Below are experts of layer 16 (counted from 0) of a mixture-of-experts language model. Rows are named router (the router's row for the expert), gate (a neuron's input weights, with its number), up (a neuron's input weights, with its number) and show model dimensions 256-511. Each number is 128 + 24 x the weight over its row's rms, rounded and kept within 0 to 255. Numbers have three digits each.
After each expert's rows: "gets" lists some tokens that make up at least twice as much of what it gets as of all text; "comes after" lists some tokens at least twice as common just before its tokens as in all text. This comes from a sample of Wikipedia text that the model never trained on. Tokens count by the router's weight.

# expert 14
router:171068140138158117093083088171111104125133136163173145154126116142146102135128130148153129154143118181075098139133152161113117133149180158106151126101181116115103054113158083161135118103120112166135129123115171116159102124132162127109139159122119117108141144118133139119154154131150111132118097095166139173105157138135132171144117111129142112137137096161125102117113127127121119180154092137112082137164143172116101133110124138126175129122123121145154139093144113103143138085130103162109110146096159101156116099142117118157133147095117115111129088114101102146137113118095135122156098097123114131105141090118152102117123150116124154112139101139098118134125141098146102111093116133151121135141130102126097151131139126130127121165172119126143124099130101146104120138154118
gate0:135142118127126128157071136164119111109076095131132130102162090144146087119097161137148113118135137127127122107155154120123139115133147124132172082080117138151128134098118161142142119155156109138136134152139086090130109145118140139132085104144127122116150113152091131123139134113148140152145126130197134148070098141128133124076116121127105156093163134137121128149154161153057089119158121142120119182114140118104121174115118110123119133083122054131131111124177069179139103121134108126146157147141128139162115099135140108121133126173090130115126117144119089105142150136139149152115142096119154141084113114159138120136126156112145105071159169090118118130061109112151096162134123106113149157098129115119156153141121134147171102157078119119132128133153105161091140119167142
up0:133136164123151093096125106166145120133095127124094150105109149134056106128133112133135101082091173136091136086133112165092158119141192117174158120140089125130169114103149131112096193140128128140170133137144140131196098116128130139126088130118118139140127135140114114138153113124142165142146102118108084074142105135123094152128123154184167151109128171127186088132106135156092092121122151135146146173133101132134098130120132102137086123137153139127095116146156140183094106119162136156133148163117119141126155133116097161107146145150112084138155147163150122126131136109113134120164161119120153064153109123144163100141139123121104188109139165108180108122153105152131147094116113154138176156117142134102129143115114127107111118091145127137159102149157134145114148149143088
gate1:133128070144132124151115111129137141104089114084131113131121136113144129111107126199157108123113154098106129120164105131154124086163116170122189137107164137134126139124118163158157124102078142147135130122122177150130109112143132155077122128128140125095107110162197136113133094110171123108105150137121160121132115096080107138150122175119114129118144111127135167103144133136121127099172121161088103126133114115089119127185133153113146133114136142129164125119143139169136148142163115112174126158157113112149167100110131132112118122145083096145152154098131107125144151099125125113146128135094122154107112121150140134101120121146139103126184131107151182162128107104131085086113160113122166133093127154164150077074078114149154179062126059108141126127125144138142143165179060
up1:084167130120185143134111129134140135139138165118156124150114113148106135128112100104166164120133115133109114132136146109169133157111108072128092083134116195128126141140129093110095165143151149095111138132133141125072166152122113151174151126127131153104136140177146148131130128141089140137085119093178136111125129115140125117194131167125145092128115161128197113154140174117133106135062122120134118123099109138124120125128161059120076150159076147123132129082140218113143139131131198129110098141135142119085082141171134093148136132119129133097114121075106171156100177160138102134100112163166141141115130172112131118128148133127139134165105169113090141149150117141116118096161113129136117083141101108136130141120134119103098150131112145121140136150177092103141147149134146
gets: "1", " ", "2", "9", "3", "."
comes after: " ", "9", "0", " |", "1", "."

# expert 25
router:151073113146143147101130092158156114119135125106156162168141145153134112111097128141096122103120124128118128143164118103124154127098071193146138130099149143113151116027094125140185141136182110159080130147122106135134161134099162096165128094148095158141130116144132115112094145180155183108112118135065128128173133151134113103125103115145125137111158123124120147152149129132113173159086131088116105135126136115153102152158101093139113101121164152131139112141109132121128100130143129113120138162133151150085168121119113138106135134114087114124123120108111136107079142125103146147109129108122134158148128171085140147100151150121120136131132093131117131143128117075124120077096134126134126090099101160134065125126135066116154097105159147114163112141136117118095096102159113
gate0:127130189136102136169139092188138172132122116155120126138164168117128093106140160158131130039114135156118124150129104155106132116107161146129130197142132128119154114133099124152115139124097111119122135111097083135122105112154131102112139132129080148150096108156171135102106135120097148130112124083151128147143130147099115136123146132111100127154123114114135133130122130087114146129152127115139112104109133134160144118192171144138170102157144103116136160095088157170150133091125081161149127144116110174094107135107147111140091154112103138151119130131130131120135167072144162132119172114123126121153126167122160094127104143129144152096170119096127127096149137114107153146107134135138141093149164158149107166123150116143111110111130122101162126131117092169134117132128082
up0:151080155099124090201158120164140101140145097137172121104101125128108128107086116105154104107118131154127135116137101110128124122135101123153137135154110121130175160146120093154130150111107108111115150125104126134120101131114123125142145149127125124126138133131095146124139084131160124108105145139128170113129107132147122123109128106121162151170098102125153106169167097113182110153139182135128081136140138098148142088189125101119130115127150130095136149124134144153129092102104097090127116157159132161132159137118113131118126117129169135098157134107143112133112136136088137063137142129096103151168180140114176116106115125132185118167127114153111131130124154133140132104141138095128137106149122138154115109147139123126154097108132148111127147079119113117124098161116117
gate1:146121127162083119135112106129140127135169161135143125123156130122125114131119143100057123144126072160165119137094050134119122130108140129151113157121141095132151128146130122139165112106141115135127113109124132126160150109168179155123194102129130177132152107164170125120130126165158145066104098136122154149126142124127110128129116133128104148104168094113146143178185173137115123102129177108114122151149132157102120149132142124144155106132107128131121106101151141157144144121133144150148126094092130082104121128130150131158123164127154141203145108135116117143095163164116130113143129110147133124179115092106122066130138122107120081076143143136147104096145105101106162140134138130119119156088129064146185129134084147126131142126135113091143129103143107126170139139142130
up1:132086151123125106105121124152106112112128123117146122086111119117093097124150114119177135117123153119130114129168138136086128169098133122137142101130143147133137129078083107088110151140089121150112123073087114124119126141093119128139160111108103134107190140135101128105086143107131196158128130133079150144171131176157123109126138142123076136119100128112125111154146191157134085099164120124105128120128131165137114136111093140151135082137122133135129137149125125110120125113103184127107144111121127129144131132138101125111106163076130142097109117171096153116168157131150110112105130110127136133145117172119130141080109127107105139100130096169128139130169132122143108145105079123197142116135124167086137109153104137160126155156122163142136153124123144102173129104116166
gets: " |", "|", ";", ":", "5", "6"
comes after: " |\n", "0", "6", "4", "5", "3"

# expert 13
router:149116096182145114112176114089102117102164096098140115159128144144146103155129198147151141154089129168114098182166115138132130133134100147187135121109119101106120139122110110140130132105139090140186115141160166120125133131122148159165098143139130084160124141084114135146117148122129151094140134167108120142102086116130109159143130116100158136129119161106135120139114117144117147120115115118097131131134132157076115140134143170137160138132169140132160160109112097076087114116115130155117135140095158116119082126116148147141132126102146109135144109106126091151118060124131118143143142114124163118142119148096111161178137148140126130147146124123104157164092117139162148118130112159121163090093120141147147128153147096123131101127135113138119153140146149127137091088167122
gate0:143140114126127187118156117103137141104129097149182103136151129083137135109130127132123131115112131130123120143141104122125146106146100121099117137097127128127109107140113134120174112120140073101155167132079150154141158154136115083152123108115119175121140100097150108097114091107159113139145162112156094125133154111114137136141153140105114128072149161116126096121134147158164143101137122150187094173133139136092126143162139178143113129101111098108174136140113156132157150125130155112128161151102110154112110068115116150125131095119105136097177126129109126094119113142099131116148111147084128106115113114173142104147140110134107137129123126132093126152163134130118131124118132135120137121152093165175168166128157148197108130127143119095119094110110111139069138095141138
up0:133176207121086124107108177134124195117137077136126136133138087152123096154152147131123176091134134146120148119141152133106146167183107131129105147120150143096115121144116117133118131152094122123148189154122133146167124094136132109157121099140116134108135147115126174124123130149137167083123118159107055155132090129148108094144130130130120171111115119135148149111131156144121149116141128098089152104163155106156111120136127146181113174135151063158113130095140121149114127077147107143113086142133141129153126118131133132120101134092174121110079161103088108111125115123112126119115155196121151136143175159109136161140147163133166078160131131154133150099125154129120134140183151105100146124106129102139157122150130113138093113140120104130125112155151124098153117126150117
gate1:166095173119165121141134150121134162104120146088122128151127132123139098176128112115176126066100124107143094117125183111182163148108121117111124130132120126139112103147176120125150147120129103161159111103116152110171115157148128140101111131093155153159151139094144109130148114105081134139117151131118159147114115153135145128089144135098145160143107208123122105156134088141115179166157118127128161134102123153123110142162133129138137074176124134107165138156176109106118117121113106165148190110173123109119152098100132118142099119118123104108156102154144140135109127137150124114157137136123149144139131150123128124150118134136128129124154108168114118174146157123110115149139123156154186116143103105132149141076155119093133119136144149121123168113133144136172143093154139
up1:176148146107122059126127105131146144093108139151124134151075117135148134135137172110148170101119127117115117153142133120122172102147137095124125123168126152148126142100099128145127125121134128158117098092160133116150117111123143160114136104125116164128124129133150133118109095110103136087119124146132124143150138131091102133126177118095131136105100150182115125129138125130130090129172120135131110123130080143128169113150126088122129148128126096122131079119197113126131128126114105141150137121123103098134127125084107135102118105109152119119113115150172129101155109122161126105098123115090128091148140122141067077071135198127104124145150157131126133127119092143127108089126193126127098114107140142119146113094145130123145108142176128178113125066115129124137114141159127
gets: " the", " a", "'s", " The", " his", " United"
comes after: " the", " of", " a", " by", " The", "'s"

# expert 20
router:117086091154103126111104086119111096107133107118132119148110120100078109131122139109134131109157144165092102112134109129079143122125164118155147130103181125146173146129078139169156127120156125123092136117119148103111144184123165127129126136085126115148114147127141139144136148109153111117110144087129138105136151103106120124136093128102109106128127176137136130125124113144144110168149117110107093145115145147174106119128145157130108130125127144152126131158122104103149122118141138150102110155126132128102119143150126140110119139100107128119123120085148097168149068065121117098132101070139116138136089149145166140119127134117133113123131150153129092142140155120139090117115108146135184131112092210127121140102098098107186102106150120182155166082086113144076120140189130
gate0:135131142144071113132113140146112124195141105136106125146166123123135156111103158175144142129175132132096078143170174139148144139166138135127105132125140106150121129109123097121145136154103138147125129135143158126105108138121127130188110156096130145125100128138129133162166092126130127108121161127136149084132111131135113114161062153080137114173135147120148147100147147111176100163120144087124175095140155089130081115121118115134092117148138131129161125122090118133121095120109124110093126108146081126148124117100143100104121133066113121115118107176108173127115174149135138103180132136102109111130099133199134109109140126132109133149104089141121114128112132132135084109108147139116129114091126172120130114131126189130138135136155109092110179109131165135128140167130147
up0:175150117133142139172136126130166158131123123159138104106127155086146091141101133087115126126136150144157134090120127152099126122097116153135152102093130121124131122133154111145100126153085154156138132129143159122144179139156134133120111127109127096108120126177109145164126117145118157109146149173093166094100149114126107141125123114166117124110089141129132087110119182125113113130153118100106124070095165147122195074110128131143124127076169120150179144153112080126117202137131117138119142122140121145123135130067152141140089073127171151105088087132132124123124109146192150160145117106107135103139179139113138194126120133089094143134139137143066137104130100122167148120125104114165128137167133153058111146129110131149131151124089123117079138138116139128117115135085123
gate1:130121132115140144121134113135133133113144155100176175128089107129142145162142087099095114116138152133117103105142196132100082114136079129116160110108149117125090127110123143141175119083104120112112134116129126109126094144130108149113142134115115117112127124129122161134150124126121144131132092104160090127130157158098123144104144099179132063168127203138125103100098118167118175149124073146117150123137122125136072111135137065111171129124129159123130135141115122129146131102154130144144146113121132146122124157127168131124143163166109134144097097178116139119159123130135139158094126092100091150107125123115078166075112127092050146120132147123122137156124118115133175128098132114103189106151166130096085149144160110178096128143145168129127077137131111209139131139145126
up1:091104118145109112103152150102134122120124144142135129119129124113110157114085123117113182104099136095121165107171150121156140095131146153094130166095132129151124114130127128143132122104084086111108093150124129109139152096086098119111130113113118115085124121140165133096133101108119117141108160113138124106117093131128135150140107132137092125127152118109140109146123115117129177111105087136111127118163147095119083075108113132133140145138135142103144114103128144119138147122134186090088182138109153141126122117166139127128136189140106125131142133129148147152086092116098134145121082126102100141119138171114154135104141137120111130107110102109138166140166118090100164212143140145101135105102171175096170134134120101109144190149135144104086099101136118123173140115107112
gets: "1", "2", "9", "0", "3", "8"
comes after: " ", "1", "–", " (", " +", "_{"

# expert 3
router:088104116123127085100096131118137139158131130113148143162128131112112164171142117161141119135116150142109128102127131166115135139142089117156138150079196106176107104107141151122127160082103172169124117095107116105096137129097174122122120106113084104184149081128128169113099092131151145112128124082140100102130132109118100135133108100152107109102089131134087095133125129132131130135143139118114132107120151132123101112127129169145136106084119120097154135129100107124136128112157128105106119124113145126120104152142135118125125118157100132134109141128154122125134104084076129129143164129129144130139127140112118090091087132090111168133143128129102142136118124131161107104156125144133180142106139186135121101088120096187140076180098101155132143162173111112122147082191135
gate0:088127094112100126091141134091111159175096071150131122168109157169147154147140096124138110147164193157104090132141163135169153122124097087130125123137126109129137103108107144129154148116117161100149121085163132150155147105109111131115097117138147090179107148126123119128157108084111104117122158060128168148145126173121107184112088129124098133109086119148140124132151168168137139079153144132129120114117140095151135123138161156107107127133109107141132088091152154104159077119122177150117159109107103164121139120121132080140127128123193114121116169120142140179147119094120068118158121112143137109142112070137124114133102120127124119127134163113103137171135171075134102134153172186130137147114111122142124153121114138151175133124146119118092162146190094148138168128130122
up0:121136143154125124184184145177182108159134136149129121113112143122134114116118137120160123145124108022136143138135100146130105136149165086118173106139170147129132108142092121123110153116182156150134131087162119135119129093098122118167102149108186151127113135099093132108147129146106112133138113151105167121153148131123113131096158138119095111119111168056126085125150184153119118120148110141101127128119110167164160137095107145116148155066118115127119112100145124145153137102160077108114109125121132126080119137127130136148118128102129096132137196126146122123109101105080081151116145143087088123139136141124131153106154135122115130150144127090115144118138112103137118141129103126110124096168090156149169106171109147100136163107136108147083156135113133172127148138131135
gate1:161130146121100129145151132158120158133159132084093109121126145135157128120124115152127150087089101141137103102129111135122177119127135127102133118126181166158174146132083127074137103127081120110081121159121161127129123107092111119121095138134074126155148144120116149164092181114128097140148114128139160140134137132136176163116134111110138165128152124149088132151123118133141125095130160124152162126154123121114143134108095131125123102099122133109121154155120089099117122110138115154113133112127114149147163142140149133163125077105135157141146155131126125133162083128126134106157105112123170134133118087081131139182150078114136157136125126117115122127127159097160118155157145153175153114095116166140098150099142117129113101141147175176165154165155134059173139113162120
up1:119108138110137135115119122150119153127123112102168180136148107112128160141123138123063094096074127127103092125120165134118132125132128104126164123104144126123101109131162149101169134129094091124078162132145116165139095122080118114132109130147081146108098123146122133131118101116148128177127130117109153123117197120166123148114132171120183137101122121121141142097167097131130083087108105135127130162102111142128126138154126114144174175131122121151203110138110118148128140148131082125144120061120126125128152138105144105178126161090106116105052143122116128139081143110101126121098085104119141140079117087131116124130155154116114101169110137130106108136154138142136138100128152117117117152147098133115153077132125149134142140113132089116086096130129140133121126103114148
gets: " |\n", " (", "%", "\n\n", ")", " km"
comes after: "0", "3", "5", "4", "6", "8"

# expert 21
router:129111114157147131054100111161126099129144140084125141151122193124166139123151142118148119091139125145115118111144138146147155101118108095135169165129182095129097093140145120139154135114133107144158129127137145150120147162078166121164128115124107148152148116122140149167138160096116120108157151104132099137147142091127104151148117130150133116153103132116110137133106124147135182126135115117085140111138142166159105148107082108121119129160169098110142178123127119122100079117112117124154134140117182105125093120135169176127102145148124105113163128044144148128141121095130105134119146088110114111121106120131124129119135156108090131146156092164129163124110147125154143112157116127152140119126126076111061117144117120084108113123158088154133101122154161127082136112115121
gate0:110102163139128136158123113149123108107137143068099134080116164152098133122102121128094161112158115129118120138120147118137110111128115138130124127132169180114170161145132105172135128105115130123125110127102115117129050147068120086121111115135148143101166143119155138092128141125111151143131107107099129117135162085129104148121114188139103134144108097085102169103140085134136134152109150110128116086074121134123135104124079131086146087116096089105122145140137087132102130120100106153125127180089167108084177146119118108111161131133138128126134158091131132091127132128101176128137135118111139156134109160132129111095087148151103113114188103135148133156098132102168130167124128128122157098145114130107097156124129112095061091115115095106110104126131137086085110131124167
up0:131139108103134131130164119139144141156151161125134134127127149112128133146129191134098111159120142116132156174141162134119097154146169125077131183162171161109116092137142128109148157161110072129130124145117126140126143160106161136170111056126101156123102152147134130162123092131111129144107094146140089049113081108140100132157137114138123142083095133181160106160093160090126146135151114136110184114090129127148136153139164101135151128156137149132106117152134128170157110127158173140104101173134173167124073143106133077163097154111126151136097130131148077137123122140143110118116140131150108122113147128164120128135122121123094134092152121140121151140155128113089090091087139120124138140128095181132142139166106150119110125127113105131199132137119120136141146125135128
gate1:103115130155121112090099111163105143143137142138109173118101160091119159126104166189141130101166128142144167145142123163117148136111124136152120135127125126128156123112117145135141123152149125141110145135117115100113126114130139068108120098094107128081154106112144122152096134093144122130167125125189136123187110124111125113122130139183119128107140150084108130119150088106192100159118100136180146130128094151165146112112104142139126122144106122114143146087131152103085082109110137098141148131102153152108104120125118105130127150157169084135167113132071159125142096090146151129140132130125138155127176147181152144156116136104086103151146143133094075122111168140152141118159105130173084099128117164099141114133114144114128130108129156180148137171130114136112172102153116
up1:099123139134132079105136125121138110158132142123123172127104166128130082121122128113139117110125152116118158154146133122118119140152102143166122151128147169130123144120114135161069117112147142088134119124135187102126125131109166119120139147128139142121102121128179142127101089151151104152117101159153146086148132114150136120091185121097096132106133168156144056140146120094205178125134153098111115118144157144155126126136095148161126153161129127134139156103137122133105147131133176127161095164145164144121164134157148126131106138189123123078106123124105106146137122149136150092143136102096176084156111076078109130112130143153124139104124149117120110129155156128128145127142113161201141113087109158135141113111142169142093119077170104096121140129096105128115146141175090
gets: " ", "0", "1", "9", "2", "5"
comes after: "0", "1", "9", ".", "8", "5"

# expert 27
router:090120115122155152144126104148115112113145116099123149128148146125156099121159099156098096094119122148091091119120143148120125133120133118138133135122165131118147100097119121110124119095108125138161136089114120163126171133123157166100114111079146126153133104127122118100132138139154140070145154124106123133162140109134109196118114134117136113141084160111126146152096153140135149140103175096076106134149118146086119140115077107100153138134153135159167184092127140107139097116164088137171083116128139124113085154112105118156093124132148130134100141141132101130116074111154123111150160116106126132114098137119158131107151158108152133154133131147116158133101143176173103135098134173140164099090176085148118163131108132122138112143138118154165126087140121123119110134143126
gate0:099127161122103113189133165130073105133127118136128103169150127146136129152106090105154119133127137107122123132131123116128095115080104110150096165149119124121123117102136181171086120114132139087137137121159168125158158119103134105105181108108131119130168080131160116104133134086184130129111117144116122129138132143128149170148114093110122076111145116138102117181134099111131129133126092142159093121094079114139181147103174156119122126144099192130116109152129081120081168121155063089103094135047081129150139134126053138186100112127132113106131140128086102137139106113132157153102090148122118121108076135109133111112146138120115096132111104126104153163154160099152128157123152113127115142091158100139126149147105116124130136110134170143106159091157142125134163097137119
up0:107158086074109076162154102159153156147152136116108141113136101180118110118136093132140129144115115127141128141107159135115107123157130103099157161131102115129139157139111095107138143140177098127118138125140063130123120116127160138137117123155120151137171127122105127131113162164134126123133126105149116160105137111130135130109098133111192189124148120153128166160173133146082082142157159151146085152118127150144171134106091148120135101096063106116192096094095133139146117101117123133090152131121143114091128143148064111167084141139139121101123148146168128152094143144154124115135115084122133099150076142134154117138117139146151133133131182107166118139122126127062131089100093129129168119097115119106143171136160147136122133143061102123117144105094119124120087169106156
gate1:103132122147153149183109180152098140145156126127114129084105137122130131127138140145160111104125106098137125118135120095132139139110156128131134119093133182169142103117087106109142126133131093169156122152076099127162129115129124118140123164068146110152129127160093132126124108154101121117120158161129122170131056091158127109132080143104130116126119168088158142151157067112178097099109127106082126144122166124135131155140125117076084101158176097122137096160103155161058137152112131096115110131148138088107114141154114092101124140133128094136132124121127131161147142128077105134135104143111169131120153142130115089162166119131158159130155130151164137100113132138116115196105134089152150109141132121164137109124145089103111116078119151166149116135080110133134125127154103
up1:119182109127155165148130137141129113172138097114141116098108123136149111118078110127119136151147100110109134150110161124140120097111142146153125109107139107171142113122111114106075133131129121161093128121100109086151157146144128138104135189079051108155102129150159139107138107129114144149120118160122105148118090156112169127142118154139112100180157125118130133125121134137084133151141077120107147121145142109166120132103139123139104124143127103083115062129101156143089090107079136111139139096135119114091119138136107125123155096167131087148102167129141150140100116093154150116146118111139085145125154093142118142087130126095173117114127153143115095119114144117128052126137152126108097134170151143134125106109134157149121121096124133111171148133155123118110113148157117
gets: " ", "–", " (", " over", " $", " than"
comes after: " |", "|", ";", ":", " in", " June"

# expert 30
router:082074092154165132120134133110116135129155163081143111129111120118104127141143140128153128125144111128086134133112124182106134158134074114163146105139131123110133104096119128143128124105124134129177091123137109145128146159134151120141147087092131112145121111130140096136162115130141144054119166142128110111142124070153093157124113137129092160118149106108118119162168104109138176104156154093105098145166191101103129143130128106164119084153127123142138132103130135081148110100151070159118108136083125105075143124138112108140143157113101114111123078121120152084097077093108115130144153127074157147136128150138151139117119133132128103135113096138127142149118129132155114120167111121124142096065107120114109110105153133147137092158134113157116146120149100109138146124120132
gate0:140119120140154147131114114121100151116125137144100120091129115112078107120128111130163105094150167138165108145113144129114130123125097137083091141111134123117096099113128163118163158175136121119133159189146105129140091151150121126129134061121144139130150100184136167070120134139163154130104091149151115127123148093123143100154127120127181138105128137095145127139101190081127117155127155146132126179107103138128142110157142181145123149154120152170154121125117136124103144110161149116129127131109121181106123152127139127134111121131104089125167075123109144148168142097121151141154142077122114155093146093144133115130113161137102153117074116100163124085141164111115093177180108095085155087150127167116130145144120107130125138125133109118108137160127159131104130135146084
up0:143146134134137077103143124147117131135145133119152157183151114126085083130126125120139150123134135106127118148126104151109157150135121202146124128126135120132174160160145164111120120087118160134189151130126163115115180143125137132164101126090127138092142174159126125098135099116131107140117115167113121128152113128100177109130183115148122153077146125126140104167130166159180115139139079154138134100090124132124113128126145151175082113148157127165152138143117078133123134144149146136123173094123133099157122119115125164104123144141130152156131181150085128107118085138145144107112134127100142097112115098115189199162112168145141118131138117081106130121097126112179119157143139131088133163114119116172122111120090136152140154082133166139176136134118141159141141144133115
gate1:137103143071151070152100128137142138163186158072134113126133160101112125128135145127132110135098103130116147141150126131149154144170096151113124104093141164120116125159093142106132084114161160164120152100144136139162120127200145141141150102135129158116076116134132105134139087120128150118132177129138181161109167119129116126114142138113113083127188158147107133106152125096143101171085120139108099095150116137173110124092158137160139119139111174130140095134127147094126110110118129086127141092114102126196160118139161158115139141107143111135125138150142124113094163137090133145110093127145150136165144134093147130121128110132113135149128137092113170114125114155175144136132092138113161081152136129128117106143150112188136115110088139141103100148159077121080150134162130
up1:108123131168110166141138162158173089165093118117121146130158143137141088140157146114101121095123131133155139149110129206127141113156135125164151123113127145127167111113113138128089122115116120138110114151150148182080130151088121164091126112122106151123079147162175070130175150174157134152122106095119107132130121151122121111142178128118136124146146104114128130130110184139086125092133182122115140147127112119136121156133103082142133101106129143117086119113122137110107125102165090143116126144067165154129120099108107099150147089117129123105147178122155177112138147153118140103088106143108142106159113126142103104121115140130115135093171123153148115135168110166097121133160069165171142123128073098140130114151160125120139156129156152130124119144138195131126075184130145
gets: ",", "0", " ", "–", "6", "4"
comes after: "2", "1", " in", "8", "7", "6"

# expert 11
router:143112110157111136109109121123124134127130112103129180191142137108126097122080129145126138135100162119129129150120137151097146139119109153136129117107161089141076134074079096165097107148145115143152154137125140107096177147136177132098083145118118136151101126138112146151103125115141089114081133096131113103095165082137105131144131148094135127141110144111101118161160140139142168125143121124109086148129140145122131151141136117149141166149128119164136160107139120120104127098142091104123109126140127153101120101101115117110164115095109153163155118093148147128105061073127154097123142096112115114102096132126148117119086121120142158142180081166125152184087130151147111116100142133142149113075115118137111104114133139138168127127119132131141127132150158110099076112173106
gate0:153166127140111131147151123122106142127113151127119141137066149058107079142143075139125142145164142098135074118126129091144112118125119144115125131127201113144125171154130135128121124138100145148136153116143098139128130128146110087138124116134106147112159128124115143127137141164114138198112089110115121112123114114139087139137137120138131154132105119151189171159154099124114120065153118144118109107085088140162162110095133133139116114133146132141116124121150097123125101155090129146083182104143135130152168146147127138106139113128126105119137119112146136126153083153126103151143097047149158124136111115116117163146101133179098114148147117148125156151133168154124144140109134153146168133120084100102159120111140167114127064161111089111160117122155129120147107117084124
up0:127113100128120130116171118095139097158140148122128130110115110147150179135205134130087140150114124128097103137152135123074121134120092161148128173119127182151130146114101126162111119126116121132137114143152146143116141110181122132140170131105118135148140099148125102120150175138096128142123151113105106106149084097101098135100093149122086110125083121129147170162160121139094046128147094117103121104120154136140126120108143119115149121099136164090105109079134133114160152132114121140104138150091123142144098138105121088130116127099129068116128130137141110091149189134135077163147138114167135096153141110059157146147097127165139127073145117097104150111149114105138120093108142124107075149069115121093131127157119128104108128137116101118145112122110134110131123125126132
gate1:147153152160166096137108127132164103133130110090127143140114144100156122157137111148142132093119148106105138093125094165176124121121126116163109125111111113162142108106130084146156151122107134097112149136133140142158153127142136136169112114120175099131136124154130098116117132118149136109120142122147138163144135113101145158172178129118167118076128175105124088098110173131157111141127127083164111123105077134114125113152126120160107137117129114138151133147091112107110118128145140097128082146107124147129153130155161164120132119132117094140118107127106077145115081133138103137159127131173184133149115133125147118179122146086151122135127123100126162128110105120132130140106123106187120148144109107075073147117137181101129102130116162080138110098118147054098129152133137
up1:073097079146129121128160117073106103078095139158146158124118117140141110124133149129111135134217093134165119110160126115121142192149140084116164127131109140087176148115099099132142144121133132108130124104100119109115107149138141096133140145142149105135110161183150125124181132150116136116169105092130074116092156159120117130141169127150110117123118109103135120108128083133166137146099156112135138109129145116117133096116115106130136085122127119115090099092090152134145133133120131141152148128130142110090151130112138143155150149150124130114111128106127096156140142114085147136129129149173150140115120118136147147118108111147140167074129102132109130138083150125123136106161122140129091120101098118119138140116081118121095116129126071125135150117155118130108102120140143
gets: " he", " He", " and", " who", " had", " has"
comes after: ".", ",", " The", " that", "The", " where"

# expert 19
router:122071110158138112118131132120111137134124140086119124170162124154169133164188127137151132122085181142096115156118138098122132152119109162187115136107107129133139137107113121116153155146167103154155136149145119121142135140130113122151089127134142138138143101089167147112130129140145138121123128144108104167118118137146094121085107131099130131123101113103104133137129128161169151151109103149097115136119146174114124157140092139143112121166161145129155155149095101109120105099091109157056155182118163114120111174142136081131119117069132117176136142133122140130123093133125130174155142094134167139113121138126148141141121149120111136131162119157104147149121140129163123138134118116154174100088108147115156153118132136105130145162129113144113139145130132126147130068150121
gate0:124100110169157110115138136127156160096169100127125107134108136157125121119135141160132137124166118117161123121126136144131136132142153162151127129177167101086132107118152060120114119096124113120123108140135157123132142128097117123166116128137130097128134183082110120125150107119156129121118141141127108109123159137120151129115157135165103168117090123107146131074139120167114142111135136134130088103134118144124109129108138123148083140130123137130145142104157086139134102148111145157080153123117110159114056115125137105128094125158092136118123104095126093138128152109161113108143187130064125142121139133137102151128144149131128115123148117145132121077149096146117099129180136110096140126165145099111112147111122122099125139100137133108100117097142093073135179136160132
up0:124145156093114127111165125089127089161103093128161145139120133147076098140164147113144088089120076128169167159121142132136102100150100123141108121136074154118102134132139146132127127106140138105142069130178138121127116138165145122135135094099090072107147097162150147126131120123115117144133127102131136145184102117125130201112097114151155154153128126156069102143122151172132121120164164149123123160116097126117102100102130145123127117133084177134105142160129147136117156094139148160108121135115142124094101125128149096164151108128139146184105133133140096115153142152120136162131130106136126048097123170157165117110161098142181127119139156162132132110132104099130146108109116103131130139097075135158131160137107127130100149142154129124136090114079120081145122184130136
gate1:114164128091129092139118126109121121140105137171156132139085116095105087149080156177096114105137134135155130137125105132090125139188147108078156104157163114118081134134129071120099153128115076136138135142103130128166154132139106130088105137152130152129151118130155157130127141088132129112173154137108150156153137107125139127142127109093139113137057145123103120116089150116151085139126127109135122115131185120142152133115136138131075155121103152118107105128125134060131106111084102093111150151156124134163130130152095105145132149131108203120105127120121098106168072179106138125158126157124118122139095167132144143097116160115134121184121028117129136154131134167131112122145123150128144116127109093141125126142153121163125149107098128141104120169114141095090124146137123
up1:165120120137099134096171134121114161097102138139136127134118133167134147091168154140122090170128153067135160075156180092126154178130150124111126159131145100183129151151173161125117146138125146141151128122151145174130138172180139123084158133123136131145138121132147130123129120121105114132153137110170119163161138161204100131129136128130158101132133168122169140126127148129168119102118108114156119101151125110135148117131091115116118156117147156113117100123093153121121128118138130063140183108070170110161165119104139147119129118152165113103150134154121103124134101165091150125101129132105129190097154178145147120116140127138135160134112115158150111120168130102067123125123092107159182157105101125125140088128083120141057117123124122150154126084143147113138108135107154
gets: " the", " a", " of", " and", " his", "'s"
comes after: " the", " a", " of", " in", " with", " to"